Below are experts of layer 3 (counted from 0) of a mixture-of-experts language model. Rows are named router (the router's row for the expert), gate (a neuron's input weights, with its number), up (a neuron's input weights, with its number), down (a neuron's output weights, with its number) and show model dimensions 0-159. Each number is 128 + 32 x the weight over its row's rms, rounded and kept within 0 to 255.
After each expert's rows: "gets" lists some tokens that make up at least twice as much of what it gets as of all text. This comes from a sample of Wikipedia text that the model never trained on. Tokens count by the router's weight.

# expert 25
router [151 168 130 140  91 110 128 120  75 129 127 167 162 164 127 102 105  98  77 121 100  50 105 151 176 147 145 158 137 140 157  94  72 158 103 132 127 166 175 104 138 128 149 122 130 151 156 131 125  29 176 110  96 157  91  88 185 137 111 113 182  76 191 151 131  97 130 139 176 159 144  68 173 180 148 109 161 122 132 163 175  93 129 113 176  86 131 149  89 122 127  82 140 122 180 137  83  98 137 145  77  86 121  78 108 183 107  58 154  85 134 154 154 112 151 135 133 132  81 170 102 117  76 149 161 121 140 121  96 133  71 157 156 155 142 114 121  98 119 108 121 139 175 101  94 141 102 143  70 165 153 181 119 114 190 160 146 115 112 108]
gate0 [138 126 131  78 135 132 132 163  95 107 152 168 169 148 134 123 121 117  96 139 109  57 152 150 129 166  77 155 123 148 118 131  69 137 145 115 136 140 182  95 130 145 102 125 132  86 220 141 110  98 129  90 122 180 172  97 121  57 116 120  81 155 100 130 124 104 116 127 188  75 105 107 165  98 149  96 170 100 141 152 152 141 104 150 158  84 121 196 128  99 160 179 118 156 139 206 102 153 155 144 171 130  95 119 109 130 113 133 185 134 103 130  98 121 156 150  82 129 136 139 127 155  96 151 128  97 116  55  84 115  52 162 153 188 218 113 147 111 144 123 114 112 115 125 142  84 105 150  80 126 120 201 154  71 130 131 205 106 126 100]
up0 [160 106 142 185  82 161 103 106  76 138 151 128 171 117 130 110 141 131  74 121 133 139 118 150 188  83 131 134 123 165  75 141  79 128 128 149 158 163 114 167 115 146 119 117  99  89 147 116 143 158 145  85 172 103  90 118 145 177 108 151 165  99 192 154 105 143 115 179  74  85  83  94 101 143 115  57 128 133 118 104  85 122 146  96  55 106 103 106 137 119 112 141 160 164 152 164 120 178 106 131 157 162 160  67  82 221 132 119 170 142 133 156 192 132  80 140 173 176 142 131 138 144 116 142 144 141 123  87  84 121 123  62 134 119 218 131  99 127 186 120  92 109  88 151  98 176 117 141 151 132  59  77 114 125 124 133 142 158 145 100]
down0 [124 147 112 141 142 105 107 115  58 111 126 146 102 189 145 133 138 176 112  80  86 130 103 118 137  97 137 174 125 146 158 142  62 170 195 118  97 123 132 153 147 175 151 144  67 122 165  52  87 127 208 138 162 111 138 128 150 175 134 152 141 157 146 151 175 113 123 133  85 171 199 143  98  83 145 127  93 110  87 103 115 111 151  96 110  91 171 171 115 154 166 170 174 100 137 119 170 125 114 136 124 121 140 164 108  43 133  98 139 168 142 109  87 126  94  73 164 159 121 119 141 173 132 135 152  94 124  67  88 126  91 144  75 141 106 181 121 130 192 124 139  74  72 116 122 107  91 105  87 130  96 152  94  90 136 121  58 126 167 133]
gate1 [147  53 132 123 162 185 173 130 132 163  74 137 119 104 131 137  98  87 108 112 149  91 113 104 182 164  89 126 142 138 143 161 181 141 110  83 230  75 110 121 112 159 146 124 127 145 129 105  89 122 116 197  89 114 155 125 159 146 190 166 144 126 162 131 142  76 164 189 154 146  96  99 110 119 122 160 146 133  88 131 132 172 134 150 131 152 152 132 128 129 110  88 110 152 155 135 136  96 162 133 108  78 100  52 108 122 114 166  99  91  68 139 140 139 104 116 113 170 110 134  96 132 111 100 105 146  52 127 141 139  83 131 185  96 146  62  85 130 153 132  98  46 146 151 101 151  58 161 122 144 108 116 165 139 169 140 192 167  81 112]
up1 [ 95 170 153  98  97  69 121 163 154 121 198  62 135 159 132 100 128 135 146 146  99 133 139 150  57  58 123 138 152  92 133 120 142 134 133  96  63 141 154 114 183 132 131 112 143 138 184 135 152 124 118  83 129 181 141 135  66 132 118 101 139 104 114 107  93 111  48 141  97 137 149 141 138 159 157 113  95 101 160  48 115 160 137  87 140  94 131 145  96 107 125 137 141 108  94 150 102 159 130 138 139 173 209 207 132 152 155 142 228 148 157 105 172 139 161 108 102 110 130 145  96 137 115  96 123 101 123  40 106  72 134 129  97 195 123 139 130 126 154  85 143 213 148 164 147  91 170 126 154 141 115 137 133 132 110 136 137  96 118 139]
down1 [160 101 180 126 126  57 162 132 155  95 100 164  83 114 142  97 141 136 117  99 155 142 153  94  89  93 174 116 156 132 138 142  78 159 192 130 187 144 117 133 166 101 136  73 111 178 123 144 125  56 166 129 108 120 127 141  83  71 150 126  66 136 140 118 162 146 169 131 144 143 125 135 198  89 104  92 147 198 114 140 151 149 139 142 104 119 111 162 135 110 201 108 170 148 169 104  99 149 141 116 122 112 170 175 175 100 148 125 156 179 102 126 141  52  95 121 110 147 102 129 217 104 143  64 140 116 149 133 119 146 129 120 103 111 109 117 137  63 175  92 125 169 130 147 162 202 172  87 103 148 140 150 136  74 163  97 131  99 112 171]
gets: "0", "2", "5", "3", "1", "4"

# expert 0
router [ 94 125  77 105 133 108  98 126 116 119 103 107 143 177  79 190 146  89 152 108 101 150 132  95 186  68 157 172 145 152 152 137 112 124 113 107 101 112 139 153 150 148 107 123  98 157 111 152  74 126  88  64 154 121 118 122  96 146 149 136 153 103 169  94 128 158 133 194 151 115 144 120 122 169  86  77 160 168 104 157  73 147 107  97 145 112  87 140 117  88 103  88  96 140 114 132 169 119 150 170  77 159 140 140 140 129  51 103 126 135  70 138 109 157 178 115  47 165 199 143 160 127  63  46  82 143 118 103 160 148 138 147 142 155 173  60 101 172 158 116 126  85 124 103 191 174 109 101 163 134  72 151 147 137 142 124 144 104 164 151]
gate0 [129  57 117 126 141 107 133 115 110 157 139 136 137  65 195  91 177 142 135 173 118 142 194 103 160 161 116 115 129  87 169 159  84 132 188 131 184  94 120 130 114 145 128 117 178 102 186 122 110 123 151 111  91  93 137 201 142  98 118 122 160  90 101 166 126 129 177  88 117  97 120 107 107 125 102 111 102  85  80 127 165 126 121  97 152 163 136 124 175 152 154  82 142 124 137 133 135  68 112 133 123 145 102 107 176  82 149 150 175 116  88 140 146 185  91 144 125 240 109 129  77 156 155 134 107 118 160  79 114  42 113 129 121  92 149  74  78 151 140 158 111 132 114  85  85  92 163 146 105 140 123 193 135 182 175 134 113 127 157 113]
up0 [129  95 151 133 150 129  89 105 130 125 117 137 104 168 134 114 100 148 100  59 200 159 158  79 103  79 148 115 142 117 155 172 103 160 192 129 169  63 164 140 143  71 124 100  86 141 157 128  95 125 160 177 144 127 137 179 104 183 137 174 157  92 132 119 158 133 115 152  98 117 128 159 111  94 133  83 118 124 106 117 165 143  90 116 163 162 123  94 159  99 161 103 151 153 115  99 163 108 100 117 119 131 134 159 165 136  74 161 125 173 113 141 136 124  85  57 135  93  83 214 139 104 162 136 127 118 188 130  78 113  71 114 134 119 103 135 155 144 131  84 114  94  88  58 151 162  52 170 180 105  94 170  72  88 158 152 183 132  92 129]
down0 [167 125 111 123 128 161 169 119 163 120  80  81 112 146 141 120 128 157  77 141 105 147 160 161 162 117 159 103 131  90 110  96  66 112 150 131  97 135 113 127 184 159 238 161 126  85 124 145  81 165 117 117 199  85  70 155 123 209 155 135  78 115 165 153  84 184 131 154 109 137 126 114 132 122 102 118  87 129 168 162 147 129 162 108 116 144 101 118 130  85 122 109 152 143 113 174 138  80 109 132 123 101  89 113 166 165 133 112 116 130 114  72 122 149 200 126 132 112 110 127 135 200 163  97 145  63 136  71 154  90 149  43  97 126 158  97 119 137 118 136 158  94 126  62  94 156 170 144 180 113 104 144 121 159 123 118 173 160 165  85]
gate1 [133  92 113 142  94  69 113 146 121 142 146 162 122 138 120 161  79 101 121 104 125  84 125 128 177 121 141 204 157 161  97 121 119  91  90 171 150 142  78 130 175 172 146 134 132 203 124 141 137 126 135 179 146 197 114  72 151  69 109 120 136 150 115 130  98  99 168 100 110 125 161 161 147 105  87  96 171 174 127 165 141  91 118  84 102 125 106 184  93  53 115 114 156 114 148 163 134 133 100  87 151 156 121 109 106 190  56 154 183 146 123 106 112 144 142 121  91 154 115 123 129  90 123  90  92 177  87 100 155 132  72 207 128 118 164  99 110 174  98 102 155  82 203 196 181 155 104 143 119 114 132 102 119 154 117  91  92 136 142 129]
up1 [152 102 114 121 169 116 129  93 162 105 206  97  97 146 109 133 131 138 161 133 130 106 170 112 111  84 147 147 138 100 142 127 110 207 159  44 107 140 172 119 127 134 140 117 170 140 165 106 162 121 158 124 115  73 184 147 163  55 131 115 102 162  97  89 189 103 144 130 131  72 117 148 153 183 113 169 109 101 136 208 146 102 178 145 201 146 131 116 120 146 141  98 125  75  93 134 131 148 231 184 111 102  70 150 102 126 176 117 125 131 138 112 122 108 111 149 107  83 133 117  91  81  96  94 158 212 104 108 120 104 127 131 159 109 156  80 125  68 125 120 124 149 126 141  52 122 117 130 107 121 141 145  98 121 133 141 150  78 166 141]
down1 [119 178 173 152 139 124 148  87  91 102 127 122  69 118 114 144 129 133  99 167 116 152 134 164 105 155 141 175  87 120 106 162 179 103 116  86 181 120 113 199 153 122 141 195  74 126 152 124 150 141 149 135 177 140 117  98 108 129 103  91 124 140 114 172 125 156 144 130 142 114 132 132 124 119 188 109 159  87 101  82 163 169  93 161 160 171  84 102 134 199 112 151 154  90  57 140 111  77 111  90 148 135 110 169 126 141 162  81  69  53 168 118 139 119 126 166 111 138 117 106 143 107  97  67 132  89 115 153 116  84 131 149 158 174 118 161 106 152 101 189 129 182 106 167 147  87  85 112 105  60 187 193 141 105 176  86 162 108 140 123]
gets: "9", "0", "8", "1", "7", "6"

# expert 19
router [148 102 140 130  98 130 107 148 157 126 120  93 142 125 117 105  73 124 118 116 164 150  98  64 110 123 194 117 115  99 139 165 158 200 102  85 120 105 114 115 165 156 128 106 113  95  96 161 143 165 124 156 177 132 164 179 123 118 104 148 137 116 132 145  97  87 148 155  98 167 136 155 151 173 153  85 155 186 135 116 150 127 159  77 164 145  98 114  75 118  71 141  99 142 165 107  94 173 141  93 192 108 156 196 102 100  98 193 139  80 155 147  80 123  85 147 141 157 149 171 101 138 135 100 110 154 118  82 129 109 152 143 152  88 144 221 122  93 159 121 148 110 108 157 106 134  86 118  77 158  61  64 107  65 165 103 185 160  91 175]
gate0 [105 123 158 130 183 109 190 150  98 156 135 134 151 158 166 163 165 118 194  84 156 142 148 109 148  71 162 173 135 152 151 147  79 155 102 153 163 137 153 108 154 109  93 121 101 143  68 191 136 162 102 102 101  59 115 132 128  81  91  93 170 127  94 137 125 109 122 175 134 212 114 152 119 130 154 111 141 148 131 130  84 187 175  68 124 164 132 183 112 121 109 213 135 114 117 118 115 190 156 145 115 154 116 138  72  91 105 110 105 115 129 166 145 107 111  77  87 108 117 100 127  63 152 145 115 101 134  93  60 108  74 135 133 138 123 147 145 116  85 123 123  68 132 171 139 159 128 134  51 164 122 110 124 106 124  91 150  92 161 194]
up0 [119  93 108 106 195 103 156 134  79 128  99 171 123 188 122 104 105 144 159 135 206 170 116 135 154  80 136 105 136 130 139 147 132 188  72 131 137 110 134  67 106 111 141 165  89  89 117 191 135 161 113 141 121  92 131 169 109  58 142  94 128  94 111 158 117 109 119 180 117 151 140 143 119 132 169 157  90  89 150 126 137 144 131 101 105 179 113 126 119 155 119 214 179 119 167  63 171 164 125 174 143 116 100 143 117 115  70  80 142  95 120 128 156 128 126 153 116  89 149 104 118  97 199 141  98 200  83  94 117 125  62 104 130 114 120 143 159 129 130 138 146  61 138 147 130 169 127 169  70 143  82 116  88 124 130 101  80 146 132 213]
down0 [ 96 148 106 116 142 107 150  49 156 133 125 115 112  92 109 134 125 104  89 139  66  99 117 111 133 124 128  75 122 147 104 157  87 148  68 138 133 144  99  63 171 128  92  51 100 160  89 142 130 173 137 133 147 145 103 115 158 132 128 167 132 143  67 132 175 140 123 170 150 113 190  96 163 120 136 102  60 151  81 145  68 124  81 110  66  96 126 126 133 166 170 185  86 110 104 125 139 158 135 111 129 117 124 123 121 126 168 148 125 154 126 141 145  94 148 129 122 130 145 120  95 131 126 110 155 200  69 149 118 121 157 166 160 202 142 107 162 129  75  62  71 175 201 147 158 149 141 121 118 191 117 106 117 101  85 116 158  80 199 173]
gate1 [130 193 136 143 116 137 112 143  89 133 125 105 159 104 162  83  99 102 124 157 120 129  93 137 212 125 149 153 109 142 131 107  90  93 151  82 156 112 171  89  63 132 151 193  98 176  62  89 116 136  99 116  91 151 112 111  76  23  78 152 146 148 170 112 119 122 154  99 123 186 157 103 140 189 135  98  91 153 129 113 195 125 131 137 115 163 142 168 133  60  98 126 152 135 139 118 161 144 171  90 129 135 101 184 103 141 109 147 131 127 126 142 167 186  80 123 127 138 127 100  99 202 116 172 139 144 154 150  97 111 109 146 119 107 126 143 101  88 172 136 170 116 119 169 144 149 112 131 136 127  65 102 152  99 130  77 156 154  32 162]
up1 [105 112 132 146 158 180 131 115 150  90 149 149  97 170  98 123 137  97 114 123 140  33  68 165  80 167 137  74 108 173 108 165  92 114 159 175 147 157 132 101 160 120 182 175  83 123 144 167 146 112  88 103 149  98  65 184 106  82 155 111 125 158 140 160  97 168 158 183 154 106 180  95 140 111 124 128 136 140 153  97 103 149 113  89 135 163 143  40 145 120 120 154 125 103  56 169 152 144 141 129  99 132 133 163  95 131 102 122 122 151 150 138  87 173 157 154  99 102 142  85  65 193 126 126 156 169 112 144 164 121 146  92  60 139  88  92 143 142 134 134  60  76 168 116 158 167 145 129 132 146 130 128  77 129 138 117 177 156 149  80]
down1 [ 98 109  95  97  37 153 124 157 139 108  84 108 147 152 115 124 139 115 147 108 147  95 134 142 131 182 131 146 119 108  77  67 101 165 141 111 156 147 150 102 194 169 120 136  77 181 125 147 118 134 142 124 118 126 197 136  89 159 116 150  42 117  82  83 117 140 144 116 107 109 135 119  55 136 111 112  99 112 110 150 189 157 139 120 144 126 102 146 136 135 147 109 103 116 131 120 138 152  93 155  67 160  94 153  56 173 167 100 146 164 190 110  66  91 100 133 108 130 115 162  95 101 167 128 112 128 120 116 129 178 168 131 111 157 103  88 148  59 116 186  76 116 143 115 112 160 151 102 127  94 120 202 139 172  98 188  43 100 146 156]
gets: "2", "0", "1", " ", "9", "3"

# expert 7
router [113 122  85 171 100 111  86 153 129 102 142 127 160 121 182 114 118 132 118  98 113 108  85 109 103  71  81 112 175 176  81 171 128  89 103  90 134 105  81 132 172 105  96  95 189  99 168 135 120  78 141  90  89 160 143 125 170 124 104 197 136  92 175 126 133  89  83 137 131  99  83 138 175 109 120 115 105 179 110 130  95 120 101 169 129 148 130 124 138 160 154 157 164  98 161 122 109 130 164 131  84 150 174  92 160 140 152 204 107 116 103 147 209 136 103 117  94 173 163 148  41  71 116 150 145 124 157  99 175 141 100 142 154 117 164 107 116 107 140 171 119 171 117 165 116 135 107 146 123 105 126 197  91 162 100 110 191  84  78  81]
gate0 [144 137  97 128 126 144 155 132 107 129 122  87 136 112 113 134 151  76 139 179 159 128 171 144 121  94 114 111 159 151 130  43 188 109 142  90 155 159 152 112 131 135 161 118 156 114 117 100 113 134 136  52 138 111 102 126 155 113 133 132 180 133 177 191 133  90 166 128 154  96 130 118 121 161  80 147 107 117  81 113  84 150  71 162 109 163 178  98 148 165 119 165 114 167 200 133  78  98 130 176 152 128 164  87 149  74  88 160 168 110 121 148 149 134  63  71 152 159 162 132 139 153  86 128  96 136  96 102 134  64  95 139 185 157 133 103  75 177 132 143  96 151  84 179 189  73 148 128 118 121 121  87 177 122 110 120  33 131 127 166]
up0 [101  87 178 169 150 168 142  90  84 173 103 151 118 123 129 104 107 159 123 181  90 117 131 150 149 161 125 110 155 110 173  90 124 132  58 198  53 146 158 129 163 148  95 180  96  84 148 135 146 124 164 144 130 107 153 116 117 116 171 108 144 122 156  98 163 103  66 119  70 133 179 192 124 148 137 136 113  81 176  95  68 107 132 118 153  84  86 192 172 131  90 123  84 136 127 180 149 103 142  93 156 111 125  99  99 182 159  87 151 140  92  91 131 110 170 140 148 160  93 122  84 119 124 107 121  37 135  86 159 103 160 137  96 113 129 145 133 176  76 181 117 129  56 147 105 172 107 153  95 108 156 120 117 109 171 134 144 108 147 114]
down0 [110 138 135 104  58 141  78 115 154 121 130  49 149 125 115 166 110  94 132 126 124 140  36 179 148 133 141 150 158 145 117 147 145 119 145  90 197  87 158  84 113 122  95  39 176 116  80 154 124 107 150 148  91 109 150 110 128 135 132 152  80 139 175  96 126  78 146 107 168 116 140  70 114 136 188 120 166 144  60 121 186 126 106 139 145 149 111 155 115 169 127 164 192 108 142  73  89 105 116 143 135 157 139 133 120 104 100 159 121 158  67 149  71 130  62 132 119 145 145 136 102 124 146 156 147 167 203 104 115 167 140  89  98 123 144 139 157 122 167 110  95 100 183 178 130 120 105 117 120 177 112 105 161 152 204 100 144 141  92 104]
gate1 [117  75 109 118 125 104 120 147  98 122  92 141 140  50 131 124  93 117  88 134 151 104  76 140 127  68 173 126 123 151 108 176 155 116 122 150 171 146  89 101 205 160 117 153 134 128 130  98 139  96 168 108 116 200 143 104 216  52 141 113 130 134 110 159 131 104 162 150 167 148 139  97 140  66 139 105 142  78  42 118  97  83 118 107 145  76 114 126 134 137  88 170 123 113 167 176 144 165  98 127 128  68 148 112 175 165 146 157 181  74 125  87 104 163 109  72 123 180 183 150 164 120  80 104 131 151 185 106 131 134 118 174 151 123 124 186 137  70 173 159 129 139 179 146 137 114 139 120 148 111 137 150 128  84 155 109 139 156 102 101]
up1 [180 105 160 144  80  94 144 136  84 111  62 130 130  91 115 161 123  93  91 101 108 157 100 140 119  86 189  92 200 136 141 225 103 109  92 148 137 131 138  79 210  67 142  97 172 164 132 133 133 140 148 124 122 105 155  93 149 145 132 138 117 110 105 153  67 122 182 188 106 203 153 133  64  83 126 138 173 124  44 104 177 119 117 121 146 101 169 139 152 144 131 118 150 125 115 148 147  85 116 141  83 147  75 129 181 180 140 157 141  99  83 118 126 142 149 123 119  97 110 125 120 150 149 119 119 102 125 162 103  37 129 108  93 121  97 147 134 108 162 163 151 193 104 103 107 124 119 134 124 142  96 139 119 164 156 103 104 195 133 115]
down1 [134  99 122 131  90 183 172 163  99  97 145 104 115  95 159 135 148 137 111 156 184 175  74 163 175 100 174 163 115 147 147 120 153 133  51 139 105 164 116 132  60 111 128 116 158 110 140 120 124 166 148  85 114 209  87 147 123  83 137 179  95 179 152 171 163  68 127  96 101 151 151 119 147 181 157 135  87 107  35 143 135 173  84 109 138 103 150 147 134 172 111 119  93 110 133 143 117 136 136 108 151 130 155 127 106 126 133 113 128 154  99 134  78 119  93 144 163 146 140  86  96 112 124  83 136 175 222  38  68  95 115 118 141 121 112 174 149 131 148  99 144 113  64 163 112 122 112 124 129 141 119 166 108 133 103 147  54 119  84 127]
gets: " ", " be", "0", "9", "ly", "8"

# expert 18
router [187 145  96 186 109 106  72  72 140 124 200 128 134 125 141 128 196 127 156  69 133 118  79 135  41 120 170 107 123 129 183 156  95 150 149  92 146  69 125 109 169 165 142 148 120 113 113 125  96 169 100 126 149  86 114 125 172 142 108 118  97 140  88 113 169  89 181 156 140 134 158  92 118 144  86 125 118 141 134 152 111 139 147  93 106 149 108 128  82 117 128 132  90 121 151  50 144 131 158  97 153 110 163 171 108 131 164  80 132 123 123 157  82 115  66 106 169  98 122 175 147  80 146 133 143 108 140 165 150  85 186 159 152 114 117 138 158  89 151  98  95 141 110  93  71 107 116 101  46 115 108  90 123 117 196 152 165 160 181  69]
gate0 [148 136 131  85 188 112 157 113 101 123 123 146  81 100  56  84 105 102 135 129  88 134 143 120  75 191 146 167 111 131 135 101 111 115 138  65 200 154 162 108 150 175 133 129 154 108 148 142  93 163  65  97 119 172 202 145 166  40  79  90  91  82 153 119 141 166 207 145 108 119 103 157  76 107 109 116 144 146 168  97 147 206 172 139  98 182 116 153  87 111 124 128 102  72 168 112 138 108 117  69 139  93 130 138 117  92 142 167 117 152 132 117 107 162 132 141 105 157 148  76 125 114 154 166 119 129 116 141 160 120 136 118 137 155  86 119 130  89 120 140  78 122 144 171 117  90 134 162 116 133  73 169 140  97 135 119 177 181 140 187]
up0 [122  95 137  89 106  86 173 165 166 137 108 134 121 122 147 123 142 130 159 133  73 162 139  97 105 131 162 152 108 121  93 120 156 160 133 109  66  90 117 101 131 166 143 114 115 126 132 111 157 132 157  88 100 153 191 111  77 167 151 140 127  86 129 128 106 124 130  89 117 144  83 129 152  95 145  79  96 109 142  68 116 201 134 109 137 112  96 132 141 158 132 117 114 138 159 165 118 102 105 139  84 126 102 103  90  96 109 137 128  96  76 134 152 171 139 105  94 214 128 151  37 138 162  97 130 190 180 147 176 103 100 119 158 169 105 120  48 166 190 162 119 110 183 211 121  97 170 123  56 171 164 159 161  79 122 120 166 184 135 135]
down0 [103 150 112 125 162 115 127 120  61 110  72 204 127 150 147 114 114  91 107 116 135  67 138 112 134 117  87 130  88 124 160  99 122 130  98 113  75 107 110  91 138 174 104 143  77 137 137  89  60 162 114 126 141 102  87 158 117 186 104 180 119  86 130 136 178 135 146 130 126 201 104 128  72 143 164 138 167 111 142 127  91  88 125 119 167  63  89 123 189  51 221 136 100 135 146 118 115 148 187 132 115 129 149  88 126 130 160 110 128 113 201 125  79 155 181 164 146 123 133 112 106 161 155 192 163  74 215 159 109 115 101 133  90 153 149 152 111 165 144 104 148 172 145 112 120 134 120 165 123 118 127 129  78 115 103  99 137 157 159 138]
gate1 [145 162 112 205 138 117 150  93 144 123 134 117 148 131  68 147 138 165  76 105 139 166 139 103 179 163 105 118  50 146 116  85 142 142 137  77 203 140 125  96 119  99 145  87 163 168 111 110 152 104 143 180 110 187 178 118 170  64  81  95  71  96 120 123  94  98 166  93  67  99 116 141 116 163  82 116 152 133 161 150 168  82 176 128  83 131 146 129 100 177 150  89 121 142 138 143 131 159 124  96 122 139 107 123  56 206 188 154 124 136 117 159 107 145  78  85 161  65 111 145 165  84 126 146 152 111 118 145 152 152 141 147 177 103 148 159 113  85 127 116 148 170 132 164 107 131 169 125 164 143 129  99 134 127 107  97 145  47 148 126]
up1 [138 134 161 102 145 124 154 112 111 145 162 101 177 111 124 192 110 141 113  50 143 146  91 120  99 126 173 111 138  99 151  87 124 129 150 130 107  78 133 133  93 184 111 157 145 124  88 113 155 118 126  64 119  44 133 139 134 128 126 139 170  90 134 122 154 159 135 147 170 108 141 166 146 107 125 188  60 140 132  72 106 164  46 108 133  85 101 188 116 101 119 183 171 109 207 153  99 110  94 124 168 130 121 176 128  85  78 144 121 118 107 104 136 135 201 121 103 182 145 123 125 152 187 126 138 193 138 150 107 101 165  94  90 135 113 141  72 162 134 146  74 123 115 103 103 173 109  78 107 102 117 140 155 116 196 198 108 135 117 153]
down1 [134 110 134 178 114 147 112  93 126 110 157 156 117 149  94 126 156 164 102 137 141  98 182 176 121 111 106 138 146 160 177 174 173 126 114  98 136 105 118 131 150 144 171 150 103 127 160  47 118 132 163 130 167 107 126 133 115  64 181 110  67 118 119  81 219 115 160 151 112 129 112 103 116 141 130 131 180 113 121 120  98 182 142  68 114 134 136 117 176 190  93 100 171 138 159 131 147 172 176 130 127  86 138 112 162 119 113 133 109 112 102 118  74  96 108  97 112 156  82 118 106 118 190 114 111 147 143 139 107 147  87  79  75 151 101 159  99 109 181 118 135 160 118 142 108 134 115 137 105 133 201 108 135 126 135 185  73 245 102  44]
gets: "1", "2", " ", "3", " he", " He"

# expert 12
router [156  78 135 139 103 126  91 128  73  99  52 154 144 162 155  64 161  89 144 118 165  86 123 181  66 163 188 152 106 116 179  89 148 149  83 141 164 129  99 107 105 122 109 157 183  89 154 163 109 148 116  97 152  93 194 108 120 104 183 140 129 103 103  57 101 130 157 123 154 155 109 129 137  85 133 156 151 153 145 123  93  57 149 109 122 116  74 155  94 147 114 149 148 106 163 147  85 154 127 138 121 104  97 104 117 109 154  95 143 133 168 111 125  99 131 125 148 100 224  94 116 142 118 128 132 110 162 149  96 163 161 143 191 174 175  83 148 116 158 104  88  97 109 163 120 195 134 152 110 152 167 131 121 165  51  79 147  98 143 106]
gate0 [180 141  77  87 103 148 150 145 155 135 166 149 148 116  98  72 166 123 120 122 125  48 116 149 174 161  68 145 138  88 119 117  84  67  98  91 174 154 145 149 150 144 154 133 147  90 128  50 157 127 141 132  85 141  98 119 120   0 137 129 167 102 137 163 118  77 114 102 119 180 129  73  94 121 136 172 132 115 106 125 153 138 147 216 133 161 148  95 129 104 114 112 179 146 127 129 148 137 120 187 164 127 136 118 173 111 138 153 135  83 161 100 133 101 119 114 197 140 100 136 130 134 122 115 137 138 112 102 140 120  86 133 168  98  83 121 211  88 152 149 130 146 136 150  94 176 135  79 136  81 139 152 159 130  95 132 160 118 204 106]
up0 [108 155  94 131 177  84 159  58 111  89 100 111 167  70 109 174 151 138 180 149 126  94 147 142 132 169  70 103 141 137  93 117 138  97 206 141 182 156 189 132  78  37  75 133 140 120  79 126  98 152 111 185  79 155 101 170  74 103 126 126  92 106 140 144 122  99 129  94 115 161 128 155 162 109 160  69 142  89 178 113  86 134 129  71 125 136 140 156 100 138  98 154  81 105 170 190 170 105 165 129 112 177 131 136 162 119 176 128  95 140 199 135 115 145 117 148 153 144 134 136 133 179 158  74 100 114 140 134 206 132 148  98 144  85 125 134 150 103 132 154 105 100 127 107 128 155 190 114 151 107 119  82 138 140 133 122 111 109 110 166]
down0 [ 97 144 150 137 159 118 140 125 170 147 138 112 176  76 159 149 106 110 123 135  76 118 141 135 101 110  81 160 144 145  74 150  87 176  82 132 132 105 137 121 123  97 143 100 118 142  78 112 162 140  63 134 162 110  69 136 127 117  98 117 125 133 132  98 145 133 170  85 114 196 143 175 229 118 213 178 126 108 123 162  79 140 120  81 126 109 158 116 139 153 177 115 111 143 163 180  94 124 148 163 164  83 136  44 122 136 104 125 154 120  97  81 124  78  94 108  94  82  98 137 101 172 157  84 125 134 148 145 125 128 178  87 177 122 146 151 108 151  54 142 184  92  98  72 126 154 155 150  92 105 130 127 184 136 104 153  84 160 150  86]
gate1 [120  86 144 106 135 150 129 102  93 110 133 120 113 139 148 125  81  94  98 172  88 112 138 184  84 182 109  99 119 148  77  93 121  85 142  94 203 184 146  93 106 168 148 145 159 156 109  73 180 149 105  90 114 122 167 158 125  20 177 151 120 134 112 149 115 108 151 101 154 144  97  88 158  61 176 125 141 153  96 165  97 121  80 129 104 144  77  96 141 103 136 174 214 156 138 136  86 137 120 104 110 113 101 133 122 126 156 129 106 109 145 114  90 103 168 140 184 110 200 162 131 163 107 110 119  79 156 137 153 140  87 154 153 135  87 132 172 137 121 156 177 122  88 148 160 140 165 131 136 209 160 111 102 148 128 113 177 110  70 102]
up1 [ 80 113 123 129 103 106 141 116  98 140 149 135 138  68 160 139  76 157 136 132 109 145 140 101 146 176  64  90 122  98 114 143  84 154 103 145  85 154 135 124 125 101 183 164 216 135  99 119 182 183 118 118 116 141 101 182 171  62 135 169 132 171  97 135 149 172 148 119 120 133 109 141 144 130 137 133 127  94 109 184 129  94 203 153 116 132 102  95 164 133 117 153 134 127 103  99 104 141  50  98 130  44 123 147  87 102 106 101 158 187 134 150 127 132 108 141 183  90 242 101 151 109 158  93 141  83 139 184 144  88 107 118  87  70  90 164 101 150 137  91 163 143  98 162 101 121 134 138 156 136 155  97 106 135  96 113 184 128 155 106]
down1 [117 126 111 112 136 105 101 135 168  87  79 124 113 152 119 124 182 126 100 147 157 131 117 146  86 136 116 111 151 153 220 119 189 146 132 115 158 140 137 179 116 121 193 116 106  69 146  86 117 131 104  90 132 160 124 101 135 157 121 162 134  91 211 135  57 197 136 189  97 130 122 119 101 114 113 122 142 115 106 128 120  96 145 147 228 120 164 150 139  75  68 156 140  77 158 134 173 174 144 132 144  83 156 107 122 125 121  73  70 142 125 113 132 108 114 127 104 192 192 109 147 138  77  65 160 185 140  88 148  69 113 114 141 185  95 102 135  98 158 100  93 127  92  80 132 135 154 127  96 119 145 131 128 135 144  64 170 139 113 113]
gets: " ", " |", "1", "2", "3", "5"